Experts of a small language model.
Training: 239M tokens, 3647 steps.
Below are experts of layer 2 (counted from 0) of a mixture-of-experts language model. Rows are named router (the router's row for the expert), up (a neuron's input weights, with its number) and show model dimensions 0-79. Each number is 128 + 24 x the weight over its row's rms, rounded and kept within 0 to 255. Numbers have three digits each.
Before each expert's rows: "comes after" lists some tokens at least twice as common just before its tokens as in all text. This comes from a sample of Wikipedia text that the model never trained on. Tokens count by the router's weight.

# expert 2
comes after: " of", " the", "'", " in", " for", " and"
router:143138115105114131143134116133125152149160134173123104136121144141119112175169105144114094131174165102100162113108140121106156125102111081103098106142151170116120122130174165113131147101164159058138128144108140103130100129157096134109117100
up1:147088104186137144116093156139102142125168120109173184096120140130125134134108129108120113121080116116147111082125113111131108173097130099126115110125116106166106119103182098120104093111121082136093141077161101129128130113124123131119114103
up2:121100144154089135174128143116125140139159134158140095152143152130125144115124140150136107108123154125097131097117096112107136115114121089152140145129106122108139183136160108146108118110137103137128119164096096072126134127121115143126161096
up3:151124127105104096097116152089087091124134135102139112094113103129153123139160092087124095146116146138139112130137066155134132121077135139098162107128160119180138127125092133146125156110162152149140166155078135118126159111125126135118181114
up4:142116138175089154128120150121146097114140150087152123137138134142142143122112084119089123134137121113099140126125128066148174124126104137094146136098132132095143145146129087118110112102119083118098134118103114098080154125135123140134123155
up5:143182118137083103122109134129098119141144141121124127153117155103157119092106141133121156103136134122103147106108129106118108096139156112167096114145110173069109139144099137123133109142105127116138132124147128123101082138111102090109119067
up6:150132111155105123143151126140097076139131130143137113132160114141126130101157143153139124100098154096118169112112111122154148095146112082103089115143103123099145111117103190115131080177093158137154141130111103126099075126169125135105135084
up7:121100109098124175158081128102169119148143113100153103088138126121138136092135142119067113167096121164195159117137141116145109125071108105113132093155081114141188166148130150105145134133071138091150112152149122111154158161146132129136152113
up8:145107150134115131113130110135152097094128117107084102120141147121090144124132105110126110126107128130132111132150101112154149119095133126076149153156132115156121108161117147145085113115112177110109140170069072120132159118102136169120147160
up9:125085142193166124140110113131129082161129174134109133155094119085100138145145112117141148149135129135121145080132114132112115134121127163140138119121125092137154150146136141105134104150124137100116101128151171136103156156131109172152129097
up10:127152144094120110064092087149181086155113150127105101148127154140140168139154152115129076139125127139107183091158096141148118101095101162112123124154104121140142082149104138121149162129140133124128098127109149129189118114130150154096136116
up11:131153141150081125106115112131133174138149142109168098127129134154122109149120098135094131155120143155170132136125143088119069149112139087124116131116154095160135140139156116152151121081159142093170147130113165148099100155126169123094152078
up12:138089143176129138095116139161188101152120075127177149082146158111122158138132165127127116150179119116119150140135091104114147133141120099194146119138131171129109126146082101161142118126146108137144141114129155151103123159132079139112112119
up13:130116139133088113125114079128135138179130114118145126166097125115117141137128173123123126129108133140112114145119156117152126187110132123147142130110123091132167123157104136112126108120117111112106170166166112156145082114175174132114120107
up14:156135141178077146146117101138118095157128144082166100146151147124145128179129125103162109135158128143152152127118129084159114143103134141146127099131163078142153162128126130123113096129119135100130100069155079169138118089141059125100134115
up15:125079096192141162157135115089118125108142145100162133112133132143104094128115156157126123155109141164124154125120114116137151096110110121072158171168152107109137123184101117122146122133149127154139121131113118161119109068092100099105152119
up16:149153155140107147132125119150145140103112155144112136149127148145125122156102086132117108115103153145106125177117104156083156154104125168123136109156126162149151128138152155104145116094113115062139153122133137113161099094125145122109128074
up17:132127165123136139116124110111156151130131129121119154100155147138121135173113145160133161140151133155164152140134127083169128137126108129112147105083082102127102132155120066138112153103079155123138083100127139136168148134126121114146103161
up18:162163142165112139114117127148156141136156123114125123119112101068160160162093139126130100121159153141123145173142139102135117105129147106138145141162156117095128109121167131142105106075093137164081095176157114149159169112126173098109114113
up19:099144147098122129131131113119094158138155098169101143115158165157113164143166151138088162168127144114105168084143103089129117148136134081135141123112096108175113127097143136121108127099102137068123136130100087121162119111109089145172134120
up20:109153113171110131118135074134119136115101162127175105129172151190125090104117086126092077126183126113106134156067136122116097110112123122105116161167126134118146183094133106120107142131165111109114116110110127130135127134124184133159069136
up21:168190113119134135145144122122162131129086142078114149134143149115168128096116132145113163104124148156151146110100119120115114167099152096118114147068183104131202106123125116097125096149160147164133144097150098142147095117121149124159146128
up22:115092102176126104161116110127169187115168162131192123134121087149154152120167103153114098094124121118140151159074155133088110103130113140106119162149115108147094146109149076143108111171158129133105120135142168139118186089107161110154084104
up23:124110129151108166154100118169182125161119132092120081110129143128088110110101103120136104137157115125117139157135115127107123134120142100120083118127173115088092125133101152138116142132113107140103104150123142104135146142137107155166156126
up24:144153174159118118153106105122175085151138074146146137137044114116159130172156149122118150156146120090066169098158134134126102178118103105138144148095173139109128121129174133129113123175093098065112158180146140096133115133143134153125106070
up25:129125134196145182153128159077122149134146095098148116124094158141121160067148145126130102130104150119124149117123139102130152141091159105138133120135139084123127119116135150129149108127137104129099154141102126104128148169174115138186152138
up26:124115119118133138168130113125171121142125115075110115140141139117123146136135148086165110158112137130128182128091117163143139141116151113137146125148148100178108117104123098157161103144120138144119129160133156107164111110108121160119109166
up27:116123135201113141182123148110149133133106171141089102135126115137137118111102095140172153148161137120114130138113119140115096141119144086127109105107161075149120093121152145137118086113137122124163152154113160121121131158063142126137138091
up28:122162149143145092143134157114160116158114097141135132141092121076101129140126128164135157150109113086151181133124123142120119116167172164156110136136128120121158112096105122094137097151124161104113138130136137122130158097140132132111153156
up29:132109152119127146100116113108065120131138138153135134115099147095073093105104104075182149105129146115058155103139096146121113094100111120152136122135103145108149139135158135163105127086134149126149106142159101083155163087157116136147119131
up30:111148151151150107120106168126162150123100109116147131122101152107118140135060129161146114150147152077163191136120126102084158153138119130113138131130136142113129160125095148145131114133079117122148184144142138152130093140126111147109079120
up31:127160153120113111111112144185184142149116116150162095086119148120140151113121128131153123131173145124153137114158151150123127094079110147147124114124126111109098133123123131120133133136161126126104142143157091160123096170099086114141122101
up32:140147124118129151151134079137099145102165147143166130157130136133166096153153120134105128170163161148099154131135097119115143136102137143169079081126132141132117129132152128122124144122148161095144162131119125109105108111103121149138096136
up33:125128120157106137097102076097187138168092159156099117138165120120157150150142123137151114121127156112149118146109105112135106113108111098125171177092138155108111122135147141131134134133138165100158105147120138138111108085136125141128117143
up34:099153143144084138144195115143151152145131095106151116106133135109135143098087101121144120107148127110151123125095110122144149160162180149199114125150147066144097152094102124112110069117139122168171112120077148156095074135152131128131173083
up35:119147093156165173132116149090135110134121132145169105093126084132121123183143144131096102124153178126164109115127147093145189123118109114141130151129108144137113118126167129151117168160164101131086123129137138083123154102087109181145100122
up36:120109107093083125081099138137166110140138092122117145143114133124115143162153118151109116094088125088116160090124127188094096157165136166097157142170146150139130174145176159129109108166145123130115145161097110127104106106143144102133106122
up37:146179113174119139112124124118108126120103141061097109159117094093129154119107081174147128110140142084140133109140139103102156133111124096155074130080103137098134192109106176106144096161113110111158114168130122113112104124134106112124116106
up38:168120100129130128062140148114127155097195118197142107140123146147145100141087123129112132119129107140134112107139117136082133165109123130059103124166188164140144170151149147141138116158129159090109143162129115123132102127162101171102106130
up39:128147185111117097095103152125147097118172115146129147147119103100147118155146127134134151136160162130141165106133090156102146077104141121138137135097133099161130110146094132092154154132077108124115131111107106106142148131147115120108137129
up40:161074137154105139131129142149121071114142122109109119113103094120125131178124145129154168155160143134124187068128125140146130133128123101114089136149112152131088160115137133129120133102111120093159122141126139129097127161123136106138131093

# expert 4
comes after: " |", "|", ":", ";", " /", "N"
router:173103102112163099114148150134103094148192137178123154101105126136154137108165137146168115144153071142169131091134122102161153132104089120101115164132146137107152119111115145113124119118152154097150094110126122111116174106103100082124106115
up1:136140084186139180159091085088124088094123104138135113137112163121143119111127150163137141099128109138081174150154105155126130132121131137126105119149190090138139122149153093151152121113139097108121104115124166117181189160121109120094151109
up2:153134129131096138118159133129069114126115091110118168101146134121076090114126100140115106114134152156126144135175117100133143139164131135123141126111121157156132151101112108132113145132118171167123109064120130115100146124139110090086129101
up3:135133160154111092127133121158153136134151164114157160113113162149119120134121095151121100118148119139172113096160101111159099152119105107127121160164122080100158125159151152144176158135156110122174083128108156145083142182104175125102149180
up4:156134128102117152155146140102133114153110126114136134124145125143122147184078098131171127137104141124100126092149117121123150123137072146130088143105138129133104089088119137106156093128116143112118094107121144128119161102146099155138103125
up5:187140103149106128079152130132076143132129094139107122093114168168172101100118144125139109155114125155141118153108128113135120119113136138166104141128141098154121079127129116167143116154145141109164093089172092100158132109137146118143071135
up6:129121102163134093149126138126128028174122130134101136097068111039140128156138105131134135158154110109130137118132141126121160149112103158154109130159137153109097140114150154150064067089135112121110115143165162160123131137124124142128071149
up7:177169142191099091131155129096072162082105106105121144123077133123073124092125137126151124153168123131154123146134144122112112142113129127150166140094154120111145176133113124147152125093162135160129108135136139138123142079160140105105150151
up8:086131148165095168114148128137155139128132130154120146125167147136134149140142125144102159126117122089109138141109095134119079122105108137160168114146148119135069059162097136149180135101175151148100095108162134145108160105108165132119144095
up9:119126131163135131188072125119130164149163148084157127127161144151105145119086160128119116149165134119160128181135141129123153142151122117107166145133126107136182097124115154106124126125143088148092133124066109098116125109123128149172130139
up10:152180120154097117107185154125127152102145142103133159131115117125130132153170119143139110106103130153099130098121099116161106134085143123104109125109143101120121125119161153116142149091171093115141127134082151096125138142136104094092180133
up11:135121154134160110074087141134124146177105136107135144138152145154135152101096109152170094160131087109159134127129101137130107138094119106129102152122130123129118114128137112160143146101122134130148086128130147161129147156161148122136153108
up12:157140118129102110091114117127112129133149123103146081101125120109169139133151118140121092146106137141104111118143096098147151129113122077142096147081140152144157157128137118110116058116140108109120112148181166129156123134146108114156131097
up13:145205142183112123139145146094186158113129105120214133146127131131129079135152145156121142136174134109131064132114118118146132140116144136149131111113153118129129120127192095121094134133159066145134153140131143112120134142124158134131174152
up14:177128145129114150186137153098125148114101162138103156139143129126124124097097136133132049114110107087085156103143140097132113131129113126129164145134137141140165158130164135128122134143146134114167105082121122153118132124148108159106118109
up15:129113130194139156130146099114132121155075115137140148121146127154129131156113129163145122198183155162110102141128164092139131111101110108123105149153116133103113113139173177109153115132101176137120131170113134133121149056148116137118155121
up16:114142116158117133160157147122141100159100134127166139144114131167130171129107129087141103108077100135156180108104137152115067157105119128121138178116106161139180117120107101094146097076125142112143201156139121123103169105120107120130133139
up17:156143157140077127104116173108165205089113129130175087131111133088073132154120153076097157134110140096104145111190135087107126139096119122116196150119121125174133142098113104091140170141124151097160141115123130124142140112158143121104125176
up18:166148148156118164140152121138154116081147097121154112124131122152166120170160098098140090141115181156094137046124123063129134154142114141130114141121165139141134164141136110128149135154120114154160135129109147128139141152118145179126123164
up19:123077156163110072137126133127102139119122112175161074138123139109168133085121124155131146158145129130116136132117095110095126113118107109135150107114112122141130146174100112096133065125134124120127088151124125136147147136136125178142101116
up20:111099126205094158140084157178136087157127139134161140130122151131161112143159129118131121140131102117070101107127147148153110134145122157100149087160152128152125122155099095112150101138091081112173119110118152111125121110133109160103107120
up21:141130137161125110077123115112119140118127141137144126105136151128132115126139172122141094125139122138148141131151152147130152126158127121092132096116134134101136168113101096154098110124147111070173130139135128095110118151118154107138120088
up22:133122126145099140105125111083135170097127113098129184135150204128114107202094133129140150132149057117165129127148146125131130093135114122169141152148110129126149117127156125108120131127117151149088121131089119116157091152127087135110177112
up23:122151114155114144126107110098126088109135091070087130119102117153105139134170126107113127182125113095146140124098113091138104128115124134098119129105168134130146129147103169127098136108143164088119127138118130113176182155131088164095161172
up24:153115109158097157144140150135143124123222140136163107135109165101068138167108122135116130151091107094148119129141110110135153091157071103114146125117088131128140160165138118118110107115154109097160139133122155090144169104145099108155116124
up25:135134134158119102148143140102125154133126147135136175160094132154119132151125166111151119141153108152123147176140130088147141176100112137135101143149139105095117139132136150113129108160143120129136137155171149094168163121085147120144105137
up26:163133125159156136083103138145128174153099124136150100118073115163140114122131149133106088138144126109104128115131134138129067112133104111118123129089116106124112132105115131120123090088135146129133103143086089133128163117152130167187103131
up27:112135087195077147114109141107116140141154107118141156100143124130146095099111179144104117154136164134112155144127132125157172147132120102130109136144107131126129149162143097119114117099142123120114072121087120125154091123200123116152127155
up28:111130143172090105123105115099139137120090109146124122154166164147088120062107159110112100162122144128104103101146116097144097127113143143124115104122166084136141104115124143107121171148130059069145134140154147192089175153102143135118100116
up29:152143112107135084110120134141137131113071121142200188126136151165120152114111085107123146128145080115139186116132116151119121112135119092069095186156156158123127125119105125147127090145144175120093141099124108159107109139114072137082094136
up30:139096116167142175146089172112146113167133119170150130128144160117111166118133130132133136137146136096112156106140153130113117098134109136157087116110129108079082116138130119118117151126123118106137185115110142111132058125105100080144100106
up31:104111132160117131113133139099158135097097175139110096103117115157092156133136134169166104120134094123117151084110070104145126112179141165112076106138141114134094177149138108124120118132195157115116138122125145149130131145143135122174131119
up32:113129147144080121120146128140177152134123100147142189140158132136107135107106176138128103141125135128132128130115119150127096126107115095144121132146146132150141159108124139132175097107173070102125144144115136104113109169153155088117087108
up33:083131143133119122112166097136127169132120152144113130134103120127124142115131164116140105082118159123130115070158137120144089156106154127092128165117148068102103155138137189103121166111140166133142133163130124106104124119147104122096123121
up34:143142118134108156138107151095089112133132126134140129134124120134121145134087088150145112135111129132107155128115098107112127150171119098152134146119110072124103122134129126121139106136133141098142147104117113126128176056123170107115145085
up35:122134131137138152105109117118153099144148149117158139160136154107114143158118130124154153114110153165103117109108155121116150140098127092091068130126087144098122205116132119174130097095122155122122139119115146158081154115120061091149141105
up36:152146150184114102146155198108100163118129141083130146112125115172106168159119125083129103141108171144125145116121156135136163088135139112149136110100168111102101136144147126130100160124125089102138129181100139120150078157154153095127109155
up37:123148160107120117164090168086103106097108133113137093167129134146127127127092172124123122110086155088113131117163139124154124119130114171135111157145134091123138120160123141124155132138161138119144121162150146131106124128132138134098128139
up38:167061101135132144115129135119127145143130114129140127118111143126132148130147149148165113119139129142150126129149121127114147101150131112124170171130131092170144093138123132131175161095127133132126088122101131114109111171151127124096076108
up39:152148090143152118126120135139144134151098114167129139140165133137115133125162102165124118136152124125136148120089124119147102132107128104115128166094099147143133130130124118124082104128109171150102121103128199122123130118131156111098134096
up40:163135195120135166147081131065090125125128109134133125119128122124163151135126146118131113146141182160134134127127143130158142136138127128128147133149141156112148174107107161092131133110131105089141112145158137127141142132154113114126112134

# expert 7
comes after: "\n", ".", ")", "==", " ==", " ="
router:199129169160095139162130160080154185146142096124092131156155159139093100143182109104141121166153107129149160116104106110169135088107100115153128111159071163104108119142160127105136111151102118088148155105129157106118108120113108143148157094
up1:126144130098150163122130176050149158123121122073108121154113147117129154142149080128102147136096140143115092143116146096130112134106145085111113106102127157120145128184116138127121089099120103157136161113101130136134156090149092147117156140
up2:169106152116123120149102131112133115188118125155171127155142132133111117090149151129158177125130123120056118153160110102138105139157130117155089076143138128103127152093110094140127148094143123155087057102129107097137083156125095132132103143
up3:110119145124148132127112185104173135088179119108059109142137121140155152103162096085129124154098151109141144159120145139145131119160155107134143067084102160141123095118113169128118129140129124173105106125115149098139116133132116146131113117
up4:142183189120087121154115152125136100132160104086143082165106124075101156142125170123103132141141118100101121147144134107121108102127127142111114164143110138116123101135115125138093148106147106138122134132117184121110170105159158146090136112
up5:170140134133084110110118163116123160120137101123157129116110116074138153170147119102145169116141094125124123085118068159117116122151127074127151119144107178127075086114152141128163154110134091095098152137122124106086107091157122143116198134
up6:069166151113144114151126121133145067160123102111121115103137119114130108133152126175121089137153113136090123129135101160175132104113130128151103164160113127160134109159093104150115135095136126130097109134105178112104077099175133142170104111
up7:142109157114099119111124146189113137107124108144127131137123153142139151155125164115100145139133162125114152118121138120136152111103143142149129082142136083126155129136119118125125114114136164112198142130118132109117147135129113138136144165
up8:141128094142144110148068071126098125145096171095122151136129104092139112119116109195143135144151148128142136151132129108110118084108167120124123171139149093126136166125169154125101085134124109140134134112174137170148134120135148157102187156
up9:146145141097134119092151119125116128174139136105149094175160125108109127169088118163151159130124104155139097093121181105154163092129130135148139112138140130122102087107132102158149105153185146118185100115120091124119152186151121136149106171
up10:131142101115131135148071159139125113156129093123113137154121114131114130115154117140089092181136143120139129153123140121126157098141120113113161141163132171173125137133089137136155103142118109145075141145087108129102114121117122116104141120
up11:106150111113126123133135123113099104136115158089134152132093157146114111105090143113108106137082134152095137110093163120101079134127163125104142167118107113155075142156119156157146134084180160081123116097173113136117101192145175127130163136
up12:098155131138143187131082085090168141128085121149124148097093139108116129126140135144099108126116123112116132091150195086121092147169143163133136141093146117138124085162130158127089147132163125146109166123131182138103122127154162102133121136
up13:121118115157085090116083107126097133119111094139122112142135100109131129092156186149149155119138106154106147104170120151134144123173105095152108146151135142125132116123114149139108099161141130074146096106144167127116126138137119104139061125
up14:135130109161132085164155136168156122136157144135144114122133159116103170154091150079151127110110109057140092118128125142149172109152187159140110121135136056132144101096152090104111148117170085155149100124113153139118123125132095111117151124
up15:189112161110143112161104138115106146113116116079150093127134162109105148153124130134123112189115125149140108106139154127151131146128127127120119119139104124121145135141129124139113116147133180111134123116117125128133117150106150134105159069
up16:142153149115107112169155096133139132146151117129159093106141119089106152142145136117129152150158151173130088078142090146142126156118116124122113145132162171118126132166126132112095139135132085115091157129155115124104166098159107099126133145
up17:083136130141096138182158154100129147115125116135099150109123146140102140110133142134111118154133142103137103143105180119124132115158136104129143130143122123132131162155133124136137155145135119096158126148117163096122118128099120151117120165
up18:150135160174069162096102123110124129149148159137134112081127161164138168130129133111176101152107160139137147157124100138130093128111183135166134139138146093148170178172147131175109147071128157115121153126148125129105115131114118125113078161
up19:167163110167121144112128134127125130135160130146148108139107119127088115184145127127132116161118092121143141098168134139153159103121100168160121107130087126108133139139115159108101125087130084137159140157092135099130095150189100107118091129
up20:135144120180121112164173120109119107135124108082172109140143140160133088099133111159176138151130154147148099136140143090121112140137178143097133125130137119149160125141138131123116084122162133105073124069171167132147156131151135111144128113
up21:150189080133126144117152118150135154120158155108095155131111140134088151149151094112092131155078118125104136110092111100138101117106095103148132165125100124086105167173129134159122146100186117140167110163124139100155104138123093174119167134
up22:088160141167087125165150125139131120158053172099158166143149124142118118124134138130104117160136127104133134074121092127158104112100157121155144143158146147141135104132135152131167161104113181127098156138144171114102172130136117135099112158
up23:170133166179147162139122100176124164161136152066077108104089143114078100145112079120101106145109090121152182117117124134124124140100087110114095130145142133116099106113141158150142154145155113114163143115097108159124132102105127121096120174
up24:131159107140132111064153139122168143156136136135130115094127173137127134150111113079122144142141105150154137125093150101164143171158138142161135106161108128124141128095154128155116151168097118139152120178141124114119112135077183111093155135
up25:190145130132152134149103096157120165199131113090133107192107141086096149137107152156166121100121140145105161116119145179081158151115144086138158141110165126164055116092119101153100104100160098134127110134109165151116111163138129149134151109
up26:161142096134144123129165137143154139102129138083144146116111099142133104163116165153114103127103130122115139115116118090133119091151117111127107171121177092118127093121126086157132134125167101145114099128100149107145115144182073121127158135
up27:127167146122135141129140144126138117135144144130134115124134099135125119144117182117181142158112134105119154121119109117132138110134132076131121135163155111101136136148103173111121112108116168134082113105199118111146093096115138116127173161
up28:101150102066129129136113115115162113114176111177161133098104131100086129100118147124108131135126162153152125082159131164157156080156134092168158165112095117103142106147134163127149105104096120146107126109162131089132114118160130099123160109
up29:170134162155120119138123103073108198116133117105132102142111139159126079144125135146137155137130119084181152125124149128113134116151153104136155085170107073094170172132117085135113144117141141099115078144141135145152118117134097119123135182
up30:140133106121139104106134154144158170123138147082072098078109147130138096143142103059135117135124132113110138120116146115127127143150146108123123123145146108113117128118171150156122107111095082125134133146111104136104123148099138131127158085
up31:126111136123095150103130131144156132103151121130139081182106160126131140174111128149103147129125125127136123168125187129158097130101129133121108130094155099128155140097125156141137102078130119093109167122142133101146125149145137104154171145
up32:123128152097161106163080148120078106157149147118110161127146148117092142092095073099087121112121105099129152084160150132096105126154136158122131188161105127122113117144159106107129105087166167126111126149153104142104097136165137157150143142
up33:120100127151140127132122099135111117135121127162148102174131118149081121103096137079110105127154139145094132120170155133132141134075115147096118121129152134104123107152097136084139131126136159101098150117114145141117118130169140101136094108
up34:136116094195140126177115160102158117117142164087146149153117159146093097126132138153122107168119114117112089125131099129180147129130124128152110156095128158121105076155119164122126105112147135122146093119111165141113119080153142104110160091
up35:157093137120133140170147123110163098117118112138155138156164129177083126094126152062152141117121108118134135168140138116096104097149144159112102073115108110146097164143129122143096132112102092130104152100131122121109104131099126140113128131
up36:102177104194136151144157116103134117086164122121127130149173135156155137113068134142108124132147115161100118118137118154102114130140151113124125137094148100116140151124127191142131126116144141101122109121125115117185064094093115146169135072
up37:129066165157087113120137135144098107114149109133153098123156102106180115148176093103127121114115136108121150118122106137088145123133157134143073121131157131117147169125131113083052119115169132133086151114111148124139103096157085121072139115
up38:134073141140101125109174136119148125115163091119136100133123158098061135100127148106126155129131109097152133136110123110115120131125135117091139141133123129131152122091139108128135163117147126141142112116130164145147110121126099139140125139
up39:157132163110137102146092125176104122151129093119089115108119149123139142143119083083117158111180135176132167149129111136188092159142151111150155173139144140115109089110138108111134097118119116167146133166122143123117122143129131148148148133
up40:114118129093141154143116110099133090149115119148153095132159160182109115146168126150125097135154146105151130140134114112149086127125146115110135135135120109170132117093142161145133147099117132120107159114129171121155096130132090171130172153

# expert 11
comes after: " the", "-", " a", " The", " his", "=="
router:150106107149150130138124102162145135172152134162150169147110162084165182129148111155159097166143106129138137120104146120136121143099094132097125130136159111115099133150105147109159111112121120135142093140141161098113120097159107115135094087
up0:164142112149126129150072140063126115150112110127123163160099167140119129147162129129105137114161069097128126098146111126142101101097130123141156157114150121109117133113157149137119135111124128142108149090134089087142115120085155097122158127
up1:091083131137125165114138121103155116144191106149119141114164166156151115112140130128147105108117104132107122105148123130118145138126138118139116140126164109116127140205107153151153142125128054161109120124137150152050154115125153094202153094
up2:189090140142118118126105140144158080116125123161111122122089142159152119120122121163154157116130139146155126084118130121148142146115120151171102095111144117111112125122116130123089117179135126086069129117117112119099135140145138117117130137
up3:142101097148072141114144096134158100176084153116108117146157192136139089121137116147093124120111170114147142092152128114062141155121126093128129130121152137179130133119128116130110120085108136120156125135080139150135095121129068167108140079
up4:173098158134097163169138127108109111132107136137118110175140137126162141100103119150142124147111118118144162135116124190148149101145138125131173124125126101173116047143136127149074133111148146150140162143143123147150123200119069119162113101
up5:088123094129077097131094116110167084124116155160110123135128132122091127151103115160153124124094101075130119108147124106116104136112154087157137126143118111120135156134134115112078104090147134093166133135125098130093181129162129193100165128
up6:142112115105134126140096125131090117164147120155121110138135151129147090167163088112149116193176132156128186159163166116138140132132131153144160141123109080133132106151113131146192138110151141168120122111116161162145139116142132158159105132
up7:142074110118120154160098150137171160127100127134140168110134152120110112147124131149095101119147088139113174137136121103129143165134078189125129103116142136109130135127142123144104091161124148119161176090147142118145109146125174119150163124
up8:125142171131139169115077089128103148146122151140085097116086128117115045149177114139121137116136141131139164147130137085120120093144146135120144108160105105134143117116121129140168143077145100159115140115076155152157127144107115082126169138
up9:180106108168101164101080143137141186126127119139098108152142111131132134111140142135137159111129106145156138120172162132132128116119112120122148134151141124110097134158144085126124121141118169155112153153096134119158107111129136126139137152
up10:133091121176124122139133169086123080111135169096127105076142118154122110155151134110151108105163103156087174148117078059143118132149124152104108154153129126116107096127153137155117114154113126107162098074109158127149127101138158137119133103
up11:098119059169117165112130173123116168116192123131107138133151143113112115112119107105096093119124135116095127076110099102100121064171149120100126140100129119144142143127113145112109108132166116085129113134118126120168122165109142131092157134
up12:177144126126132076162161134163141105119137128131165154095111126155132168151097134116144123143124148166137141105148155102109103133084087157151138097136143109117138152126114150209139112120161166136118079140131146118148140128195129125152142114
up13:121158070208139135111112133072125146118171135132170145111100154087166151111132139120150090174123103129121096166115125184108152126133123113121082207134156118160121148158132117113119105134166096131139137140137176098107120122089155129129092112
up14:118119145130118124139132156104143090146112158131103110137115129120111124174091134143149125162158121117163164166087161123144080138105121139188131145125144117149129126115162119106143116113151108151117121161176113125109099125150097095093132118
up15:143087125169102140124154147123130077146121143111162115124152153161082127103131201137130164119119135092124070147102125110118111145133130137179132111104126174136113126109138137108121126125153091147119103128101140129173121104133119147162116116
up16:177144124145084128101118144096126149116126165158126153107136130109162151152154096135119148148151159124129119156131112110104142139136162150100106130132107088139148114078135156107137126131133124123116127143109113151105137136130110127126204137
up17:127146105163120128175172147096125136122133149096091112109115134133157145148139108095101153110105103168130109116088119157155087133153137122142138137046146097135121140155122126066096117109145157135185159147113128145179110112125074104129116149
up18:164128104133137154133165103122097161132117128120097139167108096138119153104142141152157121224123137110116126132127124144103139112094129149122147155135133117167171141130130135155129100088133176094089126136117131085173147119103109112113159107
up19:127156153154166090127077132099040113159147122138168110167116141110146150152129132152144149105155099144114148116093144138124127132114091095132130116118083128164131105120121127131104150135127072140156113156180157115087141116124090120140139089
up20:128170130115121091142132156093148134152150134129127109119140135084122127124108112123130120130110087058135192144143126134091109126168165165122099145127143119125125128145068147133157118109142159096128143144169122149090137140109111147133141134
up21:160160084132115081145136144130183145119119124087137136167063156122114131126157126119159135077109130131077142094149134116102115121183133107145147140096131072150116120152136128165093110080116131132108161154119119126149090151116137090136119069
up22:134143094153104195110130121110152138138143142094156075139088105107105119106138138141112140141106122099144152121092137155155110101124141127126161143080112088155109106134104129078166117136155115097119170149140096092148120148153076092139140124
up23:114107130128098116110118123084150106155100132122154111090153123125094162133117085088125139161117101138115106128132125141117104149136134133124070123160134135094152141095126131146070104115109164112147127139137156119132142142156096127133143126
up24:176195091145136145133095172117109169150099155151129105150104060131133103122152095173101109150121122117111101123161166167133096130115127142094131137120115188097125097133150127163157133099118132112109086127130126128128109146119123108168152130
up25:161098102153120107151103107138219133107160109119090140156159141130117123140158114087183132141134149131150128109126133145131113140099118170155150135087117125076120154095123162114143112145137152168154142056107130173104137130093164135127147114
up26:124091156163152079172084128120098126158162146103066125166126161155154130136181125121147134157152101131188152164108124116094164130123134095118153162131166140125100163070104136153151078121135120161157118072096111123153108157142141083120149104
up27:138160128105128091157145130138157155160165131148117122117122151110089168128138165166148129196109133088113137126100095102152077126118093168139109170135096151142157098167167177162140120092174137111160135151132123150110136127093142157129155118
up28:135137129184119114110137137142116148122124099132117113125108144114157104116152121119146205107130115120145135172131146128143158118157106160097108107112116089149127133124138131163149141139124140144126115141132097116131114094135105113164099126
up29:133138182107131132142138083120183150154155099139139116146103133089089130118144161148100135094102120153097150065123086128124118083116123125146108178114134175123168132119163106147119136100139119155144096113126114105096136123101114108152161141
up30:093122088171156142124108106138104136137135138126140105134139168147123128154153143147149124150160157133134135108133143098118134170138153157144108132107143121142121144136155085102142160107126133083106141137128133094061122073119074125125161137
up31:099168136107101140137161165143130151117129142113151120173108173202141136175154145177108088129101147098157114131162151171093149090119128089149099167143146106128118097123141142131147158081091119153119146096148156093116115088102142111156140118
up32:178119160116109166151130143170129130095102143144099128133147127097117103154104125168156163115146126137108155110142139136088138127113132116108079137096096150096172140138134126140105129079124126088137104152141112140084174153153135118135163121
up33:085084101134143092151091133099147144180136154144119120124132154120181114158142117129131158115122125124155144116097141153146135137072142169114089121148118123134094132108103124101149129128140130148141112127130149108120128148106167077155108174
up34:151141112150134098103126135151149088103158138117121113087150173160139137126136130103085140133123133141100143129129097147134129102148109099098134166123125146134139116132097122138130098107117107136091144138132144107121148153173122133102116149
up35:201134102132129093170160131156145121126143085105150138107147106168139142102149154090155144126116137126136115131081167163119078168162153132140103147131060144115121110098137131109133148101096103138147122132143143158114097138154160122110158094
up36:167119180093116107128145136133146101105137155172142105103127207168166103130147115119144124166162085103105113126154119174136135133122135103126160141122151098150116109145104147145107160047132177150100114130145148123150113088118135139173139080
up37:162123134141148105167093147136149150160101105143175104128106140161114134161134135114086155101090187144120106162130139126143127116159144157146116133134107163105102138103113143168136106142131156116127154170119151141096125104112147124102127115
up38:128113123166114141121090133112127147134143139148109167115153110137098121132104135143112168142172130140107167088101125132141124125131142109159133130111112154156104153193146114107102138124170139076121153132145108146116144157137130106137139148
up39:139157094104189119103105149084112164129131097128179125131122160133129121145165112131134101128123139124128147145121138107142149132080099113125119113178128095115157107141099164139138127125156089123121099109167121085093147150149121086102101124